Weights of a small mixture-of-experts language model, trained from scratch on English Wikipedia: 37.2M parameters.
Below are experts of layer 11 (counted from 0) of a mixture-of-experts language model. Rows are named gate (a neuron's input weights, with its number), up (a neuron's input weights, with its number), down (a neuron's output weights, with its number) and show model dimensions 0-47. Each number is 128 + 24 x the weight over its row's rms, rounded and kept within 0 to 255. Numbers have three digits each.
Before each expert's rows: a language model's description of what the expert responds to. This comes from a sample of Wikipedia text that the model never trained on.

# expert 23
Description: Numbers and compound prefixes
gate0:156111122137124088158132109153154115094181111103171137102105125144156121130098108105130111116101111094124118106108115127104133117096121179147129
up0:154095121142141121143121122181151127087114150126121114152132102109140130118104120151141142136108147088087145140074123138075121082095107127145107
down0:119097084123106115149126114137079151094103143143128181181112107124171152136147117180142150106142122121175143118142108113093142100113151142108084
gate1:114129105142162160102117141133130142106121119108118168149132162108095129103111098127096082138150118127156139135092146140095132124119155157120125
up1:098148144134156160131142162148119151148106137145066095094125167177148132086129155143091100131144090126125150155123147088130151119139120105145167
down1:140167116098164126119151134101143142123168114177125158099136081159137091127135140115121138114107119110150129133107153180155094169097125126120114
gate2:169111111186101143155100136132112093112165108154144142129145150102116130160124084132102107086130095136159124113156160123114156197114135118124110
up2:095150118141102178167133107160138152083151133140153131133105123102102125159144118098103128121153096117142102117142141107108134127154130109149108
down2:099118169111166104165136133104100168168103118129108147116128125165091139143124160126098156128184066119118115147147133109107139109122153145133114
gate3:157098138108129136084122171167142105131091159142145123100078126080118157068114122107114119101101133097101123126167137094131169123120132129091114
up3:161100150119137117141123109172112127115121110114100108143158133141145145120144143155093153180097159123119104149095128117092112074093079094181104
down3:130180165114155121113130174127128155115118136112094119122145109122108091100183155124115156156097149128101111111053150139127142137066160180139088
gate4:138126131131144167124120106173149117144122129120124147090122144128088118107127137125135084130148090137096150145094108126140130121083165144093158
up4:146088134134169154139088135125077093125110146064166093103117181129130115133098145163104121135119104077099100119134120108084103120097133161148117
down4:134100163117124110156088120158134118134084129141082080150099140100125115135142132160128140152124116157101173129116143097068122130101140152160129
gate5:172099153115098131136152127114115130112127127146145118159124142149115109128149102157120115101134179161105160140122111100109091131085129109135113
up5:136158156134169078129117091116134080099106120147092125139094110156135147150164122111138080130069108152109117128124099167124108125152130142136119
down5:113122118089158138099144105124122117147176124135132114105173107130085132138121166140146109154082138096128142124126121127123132105101141101074125
gate6:168114131142097152137119161136178077142091135112153102091135164101132164103126124126137120118151150138101060164175121105139134100137151173113097
up6:132085110128129126116087111117087107123161131131133114129100149147126110162126133157123124134089128090105137150119090153133128144112085108112128
down6:140137134120136121153091111123100156076117120178106124133095115130152128122105109110131125091131155130148115142070139118165129142139100169096145
gate7:180132147148139090118116097121150150135100130143154151127125097068093096128126162142112082136166127116108094107112112167109112138162119162080131
up7:121128165114118105146104124192177130131156150116114112134114166117132138156134144111111112124134131139134102137109141136126102135184090153116133
down7:133146137087120123105141107144115121152135137095128121158114152105130115139124162134128098162104060110106094153113182124113077095125119153114119
gate8:132066100168133140117134150151123126118106108121150096160122121142110158097172157121127125098113117098143095172132129087125157101083139136104149
up8:107090146116144164121161060154160173162131139128111139099119112121156134132110094087136120135182137101121085121120163106086087180112111140105111
down8:085178077136109146114110134159112146159114082170109153141078121155110099143095142124171150138164129123123164146140092150110108168151106127124101
gate9:147076133114159112170140104150150114155108159134122182135136127177122106165109128126098111148158125128081131107153151113131142164122155138126126
up9:104150155140149099109137154118093154084119146131128122121107114142145167127146106127129132095117094143154118099089124109191137093140130107085161
down9:092076136098134126121163120151120110116140123126132124147158087156119094132113161124108110174133124129077130088157148089153123123123097139181094
gate10:138091110127095164174126091118134077110153119149136149091094113129087170156131121082101138139140115128089118143128140081124125140097127136092071
up10:107178113135125143156152139189108130139143142150109155129120136097147132073148121167113144148142114147142134147132155112078130135145117141125124
down10:132178120053143149127132144116132163180115142123118089158143130138157114136139154126159130174164112135123168135131116137122094088150088143087130
gate11:116111135129078155150106142085160067117179155129141132160128164159131178093113132162115143082153107121133115124110114065101090091158137163100128
up11:133107136120133122153131122130130135103134114155098138137144108124122124155128076169147135124121115139084164162101193147105119146094124133129097
down11:105106125115121197090131151176142121125084168156112144133119138100159149097148069114163120075166120129156134134138116159115139171115097120135122
gate12:155137112123157176103187096173111127117144115124113167163100141089114108126099055156100118152123128164123135113129158109127123153117177135148126
up12:169128111103116124138121134103147138157109135097036141146101120122101124124163136063149106107151125139132108125120143116111145096075118157091082
down12:109083091157134156101104140106106134091154158124121093137103149144130077089124084108128163093067084139162110137109118138148117148127160111148105
gate13:119138097138138151119188129112117146125137167115132161139147102120142089111091095200132112135141116154139127100142108151119087155128133146134129
up13:155113165132145114110141137158143136144127107118131102172139098148150145183153145117149137149117108125113137139124164108124156148162119121132128
down13:147076118103137126124080110120146099135121132159156117108096130124116163104124130090109112142076115173121144116171098105107139132178130153133149
gate14:131126191126129122110151122103169113134101124124089089135128136109130126036131119143137145138150132129127092132134143127110149115116139123132113
up14:120097127120134180108184150152139119097112166178096139107124101145169118150105110114144148115115108112144109100131135147128107147160124085128124
down14:110144199111118116143157130118160081115112089150141123157117123148146146108112158165086105142092135173132133114129157173087153091133109086169110
gate15:140152149087093151146181133114105125133081086125135110082125151114086152092091180112125117102099145150132141091128187127066110090150106153127131
up15:106097174132138095133127172090145081107123182085128093100120114116146102156139130120120164101145119115101157100139147101104141149140148116110128
down15:143148128146117106099152151155108147148134114147143116149125139101143139094124130148116116151142145129151140097118123120131105154109143144113123
gate16:122129118131184141103098139154182113130111138141137156112079139120170127120091092177124090119180117127102105151108136129112124133109136112129133
up16:142117154160098156127144097079098131108127136097125093105158149123113169100114137082127151120125114076148134125074126144119136118115100159154173
down16:096127144155131141209165121102197131115109112155110169110119142132145105120163161135101206176117126123096076124151111136135138126180133160120123
gate17:125151135159102159127100132113151120137139137127120145168148140135132156112111138129129170128107073164124126075130091156151126155127124155085135
up17:115115080154121167115122108136090095124177157108150114108159118119126127147125102130148148169132062167131100139151120129130136176103128134129110
down17:161099050169161097113137133141090096134163164119108133121184098144119105115111105114104112164076174113111111102140141132122158180078116131147131
gate18:120117114144115150076155086135147142139123111085137125162133125178138135100137118139091116142141130142091140168125108136160113119151129151111139
up18:128127158072114128169145098148124135117143135130152195150127126123074109079105148106118091137089176121155109094158139134141108137149136085104122
down18:088176116134128125102139068112105121153126133145129104131170135147072113159097127147155095101177119138128107146084146090102130161110120092136137
gate19:121131112112119145140153131137145133151119101125153146160106153126076133118085081115122133116134113140151106124148105111113120126117181138112127
up19:142138151128159152155158125125097146131125099143122104150151182135109133094140145107120141167124157132150121076087161103136139159139074111151083
down19:125107161122157111104165124110118149152158138143132118160090110133127128113125123132115132124146111135150110077096127074127128157152144158127117
gate20:140128114139118161118127100174115127129133134113135175155138143153169111137103152141119105163171107202169123113153157150122099119155136116132092
up20:125126151170102157114108124097169108110131152152144094107145156139121169143169154143140183117141096100100133116141098107125120119090161101122145
down20:161138124135085081118109128153118126120155152127145114156121107108120096125125180170166140098122107105094123088110135167152126153138139134146116
gate21:155106102115138142096126135193143132106134116097095108145159160094100134115136143155084095121154142168118103117143173112144112112142175116109152
up21:058142103127112145131141098088109164143140119121110135125105072126162122140161132120140132096117123132145175149128154124123176134149157121157162
down21:171068131150161122192133144181124153109131117160126063118177132134122157131135151110113140132144179138105149133107124122114130135085149154082103
gate22:156097143133089118151161121131120131127133117078122129155114132122133177159138147105165142129130116179126113114135131099107109140140112153132182
up22:157142103080118156078154107131168133144137109150116125122145143092139111107118138160137126096123140100132132162141160125139116116126135114066153
down22:091075127135118143107104137141120130152105116087118147108177113114125132151115148141148114129111156149077123124065105122102114068138111136137134
gate23:086144129116113134092151133122184134144148138131121164115140137143122121151106144121131108141118158127099090112143097165136148118149087119171097
up23:087133082136131146129149162168061121138161130083110134121116136134177141111107097142174116119113113112079138148102110137166164098132129131151120
down23:175124134112133131094140126176118150139107144105119114118132143155125149159137136131125096078088157165073135115159090118147151119131105151122150
gate24:155135141102102093143130101135135129152081127146105132086124143101108122183136138116144130133114126139156129111163189123112147122153118161158103
up24:158119093137154127119127121123126105132140159090147107128165133149125100128131137098127141133141087126101081148092134069120065140146156120132098
down24:162178121128106102163135182113121134154141130105097146075101111037113136127096115086161124146157145106105116107097145124155096101137134083141139
gate25:130137083135168142152134182093118129156132181134077114183126128144112122074140120112094114126118110130118140078123130099130108114144133144089081
up25:140129180119111114101110098136150131097112146140137159155145138100114091119122094077143158142141200134128121072123144150087123147152096104104134
down25:083060154154156134136157139090110122111168128138121109156135122168140130117177130103124138142140132107102137100164160169139155143135101192145102
gate26:130129134121145167106118107107135165080122147116114103093153130127118112153175133174135134152142163141088134069126103128102116125111178130136148
up26:078130134158113109147074132132136095097125105137128141116138133097184143117134132086141078074088147141135145147113119149133104109142114117118162
down26:132133150126172147100144089126120133185114130152134076138122116100108151127110133116130171143153108128154111118128156140125120128134123142123123
gate27:133114178140078121091079150155168126127109097109107178133092134128124122110095086142104119161139127116135154172113128152157140144111141142143137
up27:119131084103143158165174141090118132119097138138148111127153124159135136086108123117153111104139110076148116112201099101162180189155145147123131
down27:098143127101131163157148146121143136154139152185117133117131140151121120130142116103145114176146110143118067122114149136133121153130118171149133
gate28:168110165104104120144153141159127169125138159100093119108142114165128091118138155089179157100107121125125080120126113122149172143141134187143133
up28:130137129132138159144145141145105140147106143090122122074160101097182080144184154106143127147117143088105100130089096152139129086130138139128137
down28:096147152122152117141116144090122129107144147128142151114150158078145098096155144135150113123081091126145126091132141142141147153084134102144133

# expert 11
Description: Family and age words
gate0:132146133134118109138129131144123109139150130102151146098053162107097165124114079154108092129074100137114109116119122125120175095118117147128164
up0:126111121127154161143140078139100086109108158122138097132102114136107138067100098118095157121129135090093141108154117128102119095120104110121102
down0:119160135098112114120118116147135161111164118153102166176100094092185130117134111124145100107157095111103158141123115147132169136146151154090118
gate1:148103067125131185089142147133134142077146134116112155126124137084122128150090092106103083160159093134140159113115150127144141099101129134119141
up1:118112112161126168093090124113114135099117153141080064110128194140181160124115146131075113139143141117157146122084110096163127110133103111160157
down1:113165144130116117109120153112106134144112122131130119118140120066106115133083135125144121106115142101138110165101150128155124102142113117138117
gate2:158143108167110156150097145111088137116167168167144167093142123128102145153115118137130105111158080135099151116152133139137089156118131126130101
up2:144128133138143137127102117137117143089130106131172125144120149070078104157122136100124161121166176100142130122145150130111097071124102124148121
down2:139131126132128130096091138106101193175069106130126122127138099150125139124110132159143100131136103113109138154149122141081150114165120190148104
gate3:156126117107076132128154165128118111122144139090117136083126105090150133112145134126150137133098122118127115127132125087128139150178112108138103
up3:166125150102140130146108102142072141120150095111107131137138101151150126113133107119092145161112149122125111164097119157112087086117080133156117
down3:117158125103108118103129167075113164174153098113112133118126095092085114083155148126143143152083076136173115124154138152139137126120149122123084
gate4:165117118126139147143120087143189118138128142144080184119152157083094127131144168148106099120126098151135171070153120159163135120151128128098152
up4:151089146164196184140194148150143134096135148113121119119075161128167116120115167150080115118137111126121147130152107110091160138109130138129129
down4:134125153114166117125138141093150108120117136155092060139093103107104104153172132110138185144089121170118141169144131129092104128166172142103103
gate5:181086091123087128137161084162157115137135172103142120149106120092077116164141153116137145117137142151130123177101128093099150129113140144107161
up5:125156145151162125151110083110119112097113128083122136170110135147095117112109111123126138123129134145138187115145079126122128089135124161125150
down5:172062123085147132097105123139130110151142137130114127103144143113118105088160169148177139140132143143166101120127074150126127133101102123072105
gate6:146138100119086119100128143173161093161154129140111142090163163088093105153108173116112143121088124102121090116156127115152123133148139149115125
up6:120113102191142153119133114122118118116153158139146137147135120149114142111158114126129120139115101139110120126140058132145122121135131146095130
down6:132133110129066118130095098120063123088109136136145127141143159145117125144079135114131104153144127126177101128149091143150129142127149188165145
gate7:138118113140111098131117097151148111108094124107149149098172115074087077107143172125161087145159111153104151118129128195112122100156131140113120
up7:118114136135127121099138113169181140129131146093134130097119132097138135129152125126123129120126136096090123151100118113159083121151109124105167
down7:137148130078101133082106105125140086134152143149118144133077119122115109107159160168112152153111119144129118177096131160131091146129162099101132
gate8:158065090149125143124129099136132145121118138073106143158171121126112126085131145102145150137106137106117116156101166120104138079104152175131149
up8:112100163129170169135133079144152120140133100145122132114136114114188131090120099088111130155172146141138109144100125161118113194110101139142096
down8:116142108102143126080113115162132159165149119145108107140079142133092139119133130138203172127097120149137086113083099109107119114145136109127118
gate9:120092102124107105146114144151112104105149157137127176133148130176153108161135153144128127130147107119084180123112138102140167140119168133127122
up9:087146129157138116141105145131117154122128147133083158114143126121130133117125122169132101115076113132164120136099130087133142105163157141126125
down9:122090108103112108148162108139131099105126119122091140120158130183155156157096167098125135117107121102109104110153114111104134103099105110137088
gate10:147102138120109108142143135138150124132146117153138165154122155128113162098157160118116140142127135119132074109166143120127131151144112157145111
up10:132138115119104089143124124152156100142119062163118135165130104122181161141127134169182117135104095125151125142130142144133111147130122100130125
down10:144111096123158102110130166110135136163094092123120127136131100134152109167097149157141118151108154107129182108177103124106125142156118140118162
gate11:091101138140108132111130146125120103145133155106118157139128182120100138130112126105144128120156157154144101158107129103103087116151139127070143
up11:152129132137144125128149112161144148115125138155050117150159118152172196159126091134123099119169145128090068139110123151113128136151084149075113
down11:119149144112144153105111117135147120143115135142129090157106143110130129061160098125119133142152100152138138064123149112126069162126133071115124
gate12:154141100142137136098160085168147094148150145102129159162157117108076118132125110159103107148117134145088191123094159098084118086110075147148132
up12:151119133108160133150134144101146118189116128078091136173142131096106111120114117048140131127148134125103137159086126108137115127087135131065117
down12:114090102108124133104120105138107128110134121125168125108122152150100115159110112159124111121115117169155151107129129160128102162107157131139146
gate13:145145118148149153086177120091132138109108137113124112131116143164125128128078129124149163143162139167170105145118104129072128136146134142117124
up13:117085187136134136113109147140128127093106107117112128138135098122158129144120063173121120130101126133095116151115179136147159136104132135171125
down13:125026146131179146125131118170080137090164139135093117088102145122174133112113096088140111097082140174144113125144096083128155162139117175119099
gate14:124104149115122130086144132115142095094070140154118117113134131145134153109089150126105146120155128161113156139129127160098142154105132088122127
up14:125114129117126184129163113139098118125109167161098149122116138126153154117109062109108174135103123102108096149140120124098127107113150113145121
down14:101108152121136125130117138122145080135107091094156132151136112117172164116121131128164135146094118126120149098141104111112153114129109075136102
gate15:137133122112130121096168146145111090142062108146154142078142147117112144123089135088131082106121123163113119107143158107114104147105129155110166
up15:081083154151145109111162168121120132105152112112110089104120167095144130110168135069117143113131087109112146108116138126115162141147123126151147
down15:149103150103122126099105146148157108080113108166179171120114148117111148113107103109142101146133092140146133158126130121140126129118111201123106
gate16:124104145113119135091114096144111077090128143128196188119117174127128094121114098139133105154167136122130130109108120118111103153117118165137110
up16:119136149181143144130130150099109117107101123110125119104124134124109167116103114065082152126132171096152134129116114126171136095106101115158129
down16:068106129114112112166088110167136177106121120129135117106082132093199126106151122127089132131127145153133119118123100139126120156149122130133119
gate17:126150143129106139120173144125145129131117154143102160161135134135149114105112136171175174124139121159129156091166125122112078145133125175098133
up17:067118137139139144100170128116093117134143151138147100158105146117189087092113153106141154112120122167166142142149148138105113146125121159122128
down17:140091125107124153160153121146137149140110119160121091115143142109088146105149107133141091119129113140130128127124125142105135129147100151170141
gate18:141111150156093131129129145151132128125125129116106129163102130154105135143155098132128093080137107140151153182112126133163123135170133118090135
up18:086137175093158090137172101131130151120111135127143135142124103132139125101123143074116099177125114107121150082123149167099130135134149120118117
down18:113103088113192124069159104139085167132093135145082128114167103139122142169135128162141086073119111136124083096088122125139084157133114145140101
gate19:134096133130099158123124164131140105149103104085178136169144123109133132144109106163108157129127073152074117110153129123086133163099138115136131
up19:107136129134153096126149157070130126088133122169107111151163124154125150170123167128139099146141145124140130106131118102154143128166139130150135
down19:127144167150121138114154127128130119153135129114112158146100125150101144127094148144156101096105133134107163100104124161113101174153174105144125
gate20:134143120124127057080175113131136150130154145123106140121122135124146114122100166110129153141136114198127101107090168151133117135174146140155126
up20:122130128129147130123119147095156135090101119125131080093112160141121153117152113132155151138129117132105104129104129106124142101105090129144160
down20:120166070188110083123096119106125171150114083131127159104128140074102120145119174140147121133119148114106121098110166131132095115083123110177146
gate21:159115107123105082096128146176146125113141144139110126142151138166136111108107158141140122114149138176138104101152146119163103137156141151139132
up21:080126130135146152119105079066104131149147143131097140097099115127168121131174111107134129104161123148104138141147127140122167143126114106129203
down21:120152157114099136166125146130136160125100099124134088149107167088117159106128076132120126102130126126103185130099164074140138095133108134136130
gate22:156102143151095068156161146142107126146159148093134118179112144105157121141144149123142094102123148120109136119107124099157107126170116149142163
up22:163142071105163144114144146131093152106117132154093126091123138141117115107155132136141145156165108137142151149158162124116117151153114121130129
down22:157126143164073093073114107129138068110137164104130164088135124113149125126131147159140152094114127122115153124103149174127126195112123108157140
gate23:132144087150148166110196153116166106125180102108110185148154116132126091092100127141152127128135139106131079090120121186116134131114098138135099
up23:113132119133133148141127139105073139117143159140113112138144127112151148121118083139132117132127105165141101141124094090169139115148102174162106
down23:141145128080140137069125128165130109142136123111098098106131112145106153155121104126101109052081128152089127133153090153143132104132136181143116
gate24:133155177062094129145130148127161142174118097148112157133181122120077171176100158137133138178118162125104126107170138116118112095152119140116136
up24:108130143140160135176133169128129075117122136089119088156148117136111136122123126120169144151120108090133120115106093076132094158169103132134077
down24:139145132110114139136161122128137128126151123129118145116125161148117125139120156151108129179142140118128114111106150101164116140115110101148129
gate25:107110132099169164138147135126143167114120173125120110169125131145127102073132129108115095096150122124124147148107112136127100082134041133117087
up25:111138151089118131087150110158175096081122127109124158200122122103134090090150126152133133142133161151143161077163134119116149143133121133122149
down25:106073161121132120117155108079142160118147147119128137170137131161116131095134166119099139150130146155132143138132107141135163132116112126123129
gate26:117103120096132207117134135127135153122126138152110136138100142126122119144109133204162115146144137158114151116141130132140111138138177103124142
up26:130132125116089108126131158141137090114135131143144162109162107094136143123174104059130166088112163117159108130084092132127114137165138110110144
down26:098103126121133194110134123145127143092121138151116128137122118139178118163145139185173113160133119170099152132151133133147115133117135145114116
gate27:141113127158156118112138162147150118102165128093113152155127140140089117114094080128148174140131172106148157160104100097138094142128123157170139
up27:103132125132130149123123126115145137139090107122133098130129157134120167150113125154156149110094109115126105144142128102134136169159137140166131
down27:114182105143121153170152152121125124125135136133144106107144111106132156152106120086160117141132118160128116115105146125101118121115094159144137
gate28:093094133141119129136118146151140158122152211133122131104136160147114147138103148116128120122127137151088071155136116139137158109130143171093148
up28:146131103134145125140102117117134163146136103102087119127163140100178142130119107121060107129133161084089127129103081132121092125143147169091133
down28:105154094090119126129105068112082130139094154158147167093142110102115141104121096105143165127110101147136112087152121145163093142126129127079124

# expert 32
Description: Name syllables and digits
gate0:132139119079111139133156099158166104112147123096140161113077113143137148078132094132132106141109095105160105125141138147068139128127107136155119
up0:156112123136148137136141159177138035141130133126125087150136111098115143133104133144093136116119130109092117147117117125104116118125125135116112
down0:125115104124124153111154080107069151122143096142123181141132098162166168103163162121138110129163119083123132109129099114118129156130126131134112
gate1:138129074147175118125150104150137109085116121108120159124107133092113162129100096095116103154134134106108170112105134104060154117088132160145137
up1:126117181135112126110133175108133143111139121107129111104093135164150192147110092121071124117161097116115155162114080125120155105145099123151161
down1:137156122131140121117115141145131152157144045142109126125131131103151104147180159124130117131131149136133155126123114137132097130160166142123129
gate2:200114143151107158130125128152093134122125174114134135131172138117089091171139093136079118075130094119181145150115126140161074147145133110167075
up2:163119132132113158162094139094122100094097124123138125121154116141128139143142122092127149100154138112166096106123173127104148119136076133161109
down2:087145126078089132126073112153148176164091096151131110128095103127038165125130153120105177170110119131150116114123136165123133125138144168103128
gate3:142094109092157110155118137130132110138163164139092146100119081064154129092115133132153117123102110134121138130135145133136178155104119156118106
up3:175116121112106151175066105161094142157126105116069090133128165167117143094174133108130131160133153130116132133100151149102105058111112096117137
down3:131178135133142107111146133105143179144174116119116112118115122109068103093148097127120130147108141137159064135122121129129146119129135181145097
gate4:162097097066150099153140116134151084149113137151132164147143151067099130137101148143104093136117125169127120127129166141146111125096140168142126
up4:138075129101130153157119155149104088142172153104133088110120119080158125156126197136105129126106103142131096134122172073102129111091144138168118
down4:114122172146124113106105150163136145114105133130101117138140125088108111114160128138122147181150124155151158114107145061106151127121119102180141
gate5:168085139117104088121173134152123103121108162094124152146119143098092130119149117138125106116157154179169166178104130110106086110115089155151124
up5:135133111155135136116114117083129094122101131135158120152106111119108125148159133130125126151110141128150159180118120146132104102132149153129109
down5:135094154079106096128118092127150142152142144119095058124165127138079127134130116182145132126119151089153087138116123164115142107095119110099122
gate6:154120116110110148131097143139123105104107143100122104094104150092122123074161136130126119079102122102098137178141113113147109117111096130072093
up6:084109117177101158171120104105105126129201141079130115157118124153101083156118117145135153113124122094100117134141095114120131110126121132102163
down6:143135131105136141153117109134113158151078121136072117141121141094101106187130157125138118139140106131140119136107151121127161152112156103105152
gate7:132101137119148081100114114176156144117072106094142109112196088100132095119144154137131121120148114151106153144114156127125117145139122147099152
up7:123102112124129102096121131142196149121147158101132102078168114151149130101158106128118119151127120115114164147114139101148095092173125137151153
down7:105079158134107165159104150139132115116134114119144077118162144159092117122151168131121139154085097164116112153070120144112116116155169120116120
gate8:106059120165083123139156099151133129126091077127135134158132112089131155102141153151097186122112110124113103172128117089083167127105129129149096
up8:110110138159157143119104120134166139142132153171099085122109097124152104108105114112125082117165160090166118137157154125144140195153121137105091
down8:151096115074116145137133128147104096120119137148101164164096158124130079161106119149183127116125099131113122124153149134116117136151119133123116
gate9:128102114137132105126137158121140083131113138155104162113118126134165135151104129124130145141127108135073154139139121148162158092079138130109091
up9:114139127112136144123161120128120155141144124113096122131139123144137180117123125128143121114154061142115095141126119123157129104155149137099129
down9:116123116108117138137180154146142179120135118153147112138138124126162134118077119104145139144180123124113081101158112128114161141119096130150105
gate10:130090126107142133117121112142152096117136115113156120118095160127126126119135112122113145142132132058143108130133106079110130132125115129119096
up10:123154127105129112106133117126114131148115103167154164108121105143134123128116144176141170128103127136141127151131168139123125138174155126085125
down10:155115123089111088143113154145111135120133103111107088136141093136197143151118127132125149151128162112131133150178115141150144134142080114117178
gate11:100092131138105131121128095114137109138159185120101128160109169121122099104102111120144172110165122164131136138094136081119097137151126133090117
up11:130123125131152125149120126115140128082115115103091122131144122168190139167142089134157141099159109096095153160139088171146105125164107140147127
down11:094144143153150122107088106161157096147120161165120101150108105065117176071126123132121157118093112112125138120136144100172112173103113100112115
gate12:148149111114164156120131075142106104117172142148123130129128146088136133065121097146100117127118137152119130118096123075104112084163114161141150
up12:160108128163116113148146160134127114164122160063081134147185122113095112144143128102126107150169111106091127128126146156174152118085089138131114
down12:127109154093134118093145118130129131112139116134138158072107122144135083146124117112109117143105111120118140093136116171137090096131182138163142
gate13:138153113141145154109190137126110154116111213147109147169113112119123145144110093126125127104138115129137098113127135138106147098132180119121133
up13:100106158107141087114147141141163114133124106118138119146111120134123144176115128129164149085115139119097118104153139112119133170145115137109114
down13:132118090129145103093133101139141137130134128150126110140110094107155148138125133153125126140081151144111122157138105149139102121165132155131124
gate14:180103169113141131136124117114136088076094124104066131157101119133115161102079143129127138114169101130132130116115116138113152130103131122089125
up14:145104080109121127160149126158126109119131121138086151085123105129139139123110113149158177115130131113116145112119107139141125146087145103093139
down14:095138161133135103141158115134104091131107103134099113151130122168147146137118132187104146151144104130115102173093149125104131132120106139097056
gate15:118136111104097135112130157114087112118107077157134126128140166117146164118115144150111109117096108136147099091112168096108108147103110160149134
up15:130097149129145153127126153149112098150110156102118109094132139133141144094115125121118103098134092153112150124112166118107167163133147125145096
down15:132144169108132119126155180140174136140126120117114190155129157120110127127090137103105152160089123118135123086117154153158141112105135093107109
gate16:135140141095158150096160116151104089117122134142157167146103161135108104154081138126141099158140118117168113115087180127128148122094106158093112
up16:124140120164143134139151115131129130114154111110127134100112138109079163103127162079107135114141123108184138124109104148146118092121114112123148
down16:121079100114107128145157120147122127121144145120124124129157143158180109129164118154155090142149183099131105125146071113108101115139076161150128
gate17:118140095159094104148115128128117098095138130127146165169169094105142179129107141141135121084114095140140144076142110128114078138143115171082110
up17:094125085122169158142173157144100116143180153136125142139079158142154103151104129166108140138106079120133120125141125137082143177114081161138086
down17:132048111097141125128168154135137143116087134104113151111134152130124140125105100135101176150085133153149122114128132141103139129113119107168151
gate18:125124139151137169086127137150157159108123147166124148145141096115146130110135050105095094080135114142151153153134133116125118145167116102106138
up18:105132113092131139150143103161092176115123120067116120091142132131134168133119103103135091196112126136144138123126144142160100121140127117162114
down18:137126115137126122106108073147148160110145115191166151153110148134127119135150086107157106103132095103088116105127140171097116130132097133129153
gate19:142101107113118121164146173121149119165146105087116134139121152093121134176112119111090132095123149128128073102185106106109105132134145116126124
up19:149133146110105145128132105077109152081139108121124128155183146154125144126131115137160170130134121111154170136116123134135140124121118089179111
down19:167106127153130162080142118110103149169151147160139136122119164176118115119171113162132154155141146130122125099119123157168116135156125147162136
gate20:171114127169125148131145103141109158128147155169094172139130143146140148160116125140107120112138117131139088110079150159103103144139161128108105
up20:148136100132120147128098127107145123127120089136138118087173131131113128139105157143125162151144132133108138128125099099102108115114116123129155
down20:167142135156129114109104129187101102135119111131127100092157136127117156151081154165156153102114127077131178136169145094086102098111105138180110
gate21:145080112130158078147126123145109132109149131133136134105131140074127121124158098173123079072141137167110110108115121143129117106091103124101110
up21:116139144155116139113164152127114125166110100142110104117072119153106092099109133097150168092124131154121159133159139126164176164116146084137173
down21:142118140180124131133163128122137134113126131122165120142120087148154108079161136078156146142141123125131179138138119112125114099118142110123137
gate22:129110115146075110108145123164084171135142167148120134135175134137147130126150173149142126108144159136106144128123145124120124152181151131104163
up22:148147126104121158102103137113171119158098117148117140171153110122114109131169142176134112126157129130122098136108146125131106127114145115105152
down22:122123139104114108107127101152092126108127160135116127157134135132109131109140127134137111103119130079100118129118132163105132148099152152127131
gate23:149139138150158116119123112130154129111152084135095145186137123110110113130116114165122123117121135130154102109090122152106109136119079134158134
up23:128143141126151177131159126119123124107181181119141132165104155121144134110086092115130109142152098145126093098144069121157157144132134157120106
down23:117120141126109121081167117146091129124140136147120142169114105131115120112153132134109132118064119140096121074155100119097128136132131135151144
gate24:121099153113098069151151078137150130116126111157100106101112135100098124157144159120114131127097148137123090112122163129107127082155109170133137
up24:126149099117188120128111146129096104127151114075121095121157136192130140086096093118100142095121162114087122127104080081158115119157151141153109
down24:137166101124129129147142159139096149122105088112082145094115065098059119119082110144131126180127147142105085131142141140177142082104126114160107
gate25:120139096102161138145128115102166128141108142149115101153122122186111103074134108092125138128130117145108129118153146147149091145131126149115146
up25:145107134052098135099164121116134148111113147120149158152117081132116101139125114118126159184114162159105134080152164136112133127129129135156141
down25:106068083122132129150123173112139149136127118156119058166114124178126118124173142117090136145109129124116116152146117116121127126126127154158097
gate26:119111065101131172107134144089156127085103113163115176094129139116081136109118130167143102157132156160102151104124112127117144094116203133130161
up26:123056112147151134142101152124162085102111166144128159117141138106168167108134099109133112085125133111120138109103115114135105111145118122137129
down26:125095141075150157162143122128170142156114157142158123152149117131102115104127115120142093147122088150136116157097171124139146118141121143118132
gate27:126099168158088075119090122177147118117122099092145148116102092081104136129117096116113137151129109131183142171099148120103132137173103154103163
up27:116122136079085154138149139115128126138091148153138106128141133143153163139103122181066142184129134097146110095122116163130155138157157115134162
down27:134137139085118152150075129131125140106096172141137139101114120120084097135108111076153113166150120167144089135110146123124118147139099152155152
gate28:137139177114107130119146132154168124109107126132139140124133159163117119116137139154145148143130192127126075157068135146143160166161131170112148
up28:127112135161162135137124161152122070125145123067167141134156126081118068124141104140090150120128116122136121139121101105108123145116110170096151
down28:118095130093102123146138121099164143135143150148164157143121133127117113110099138159140116106107087121143092120129145115125110137090149122109131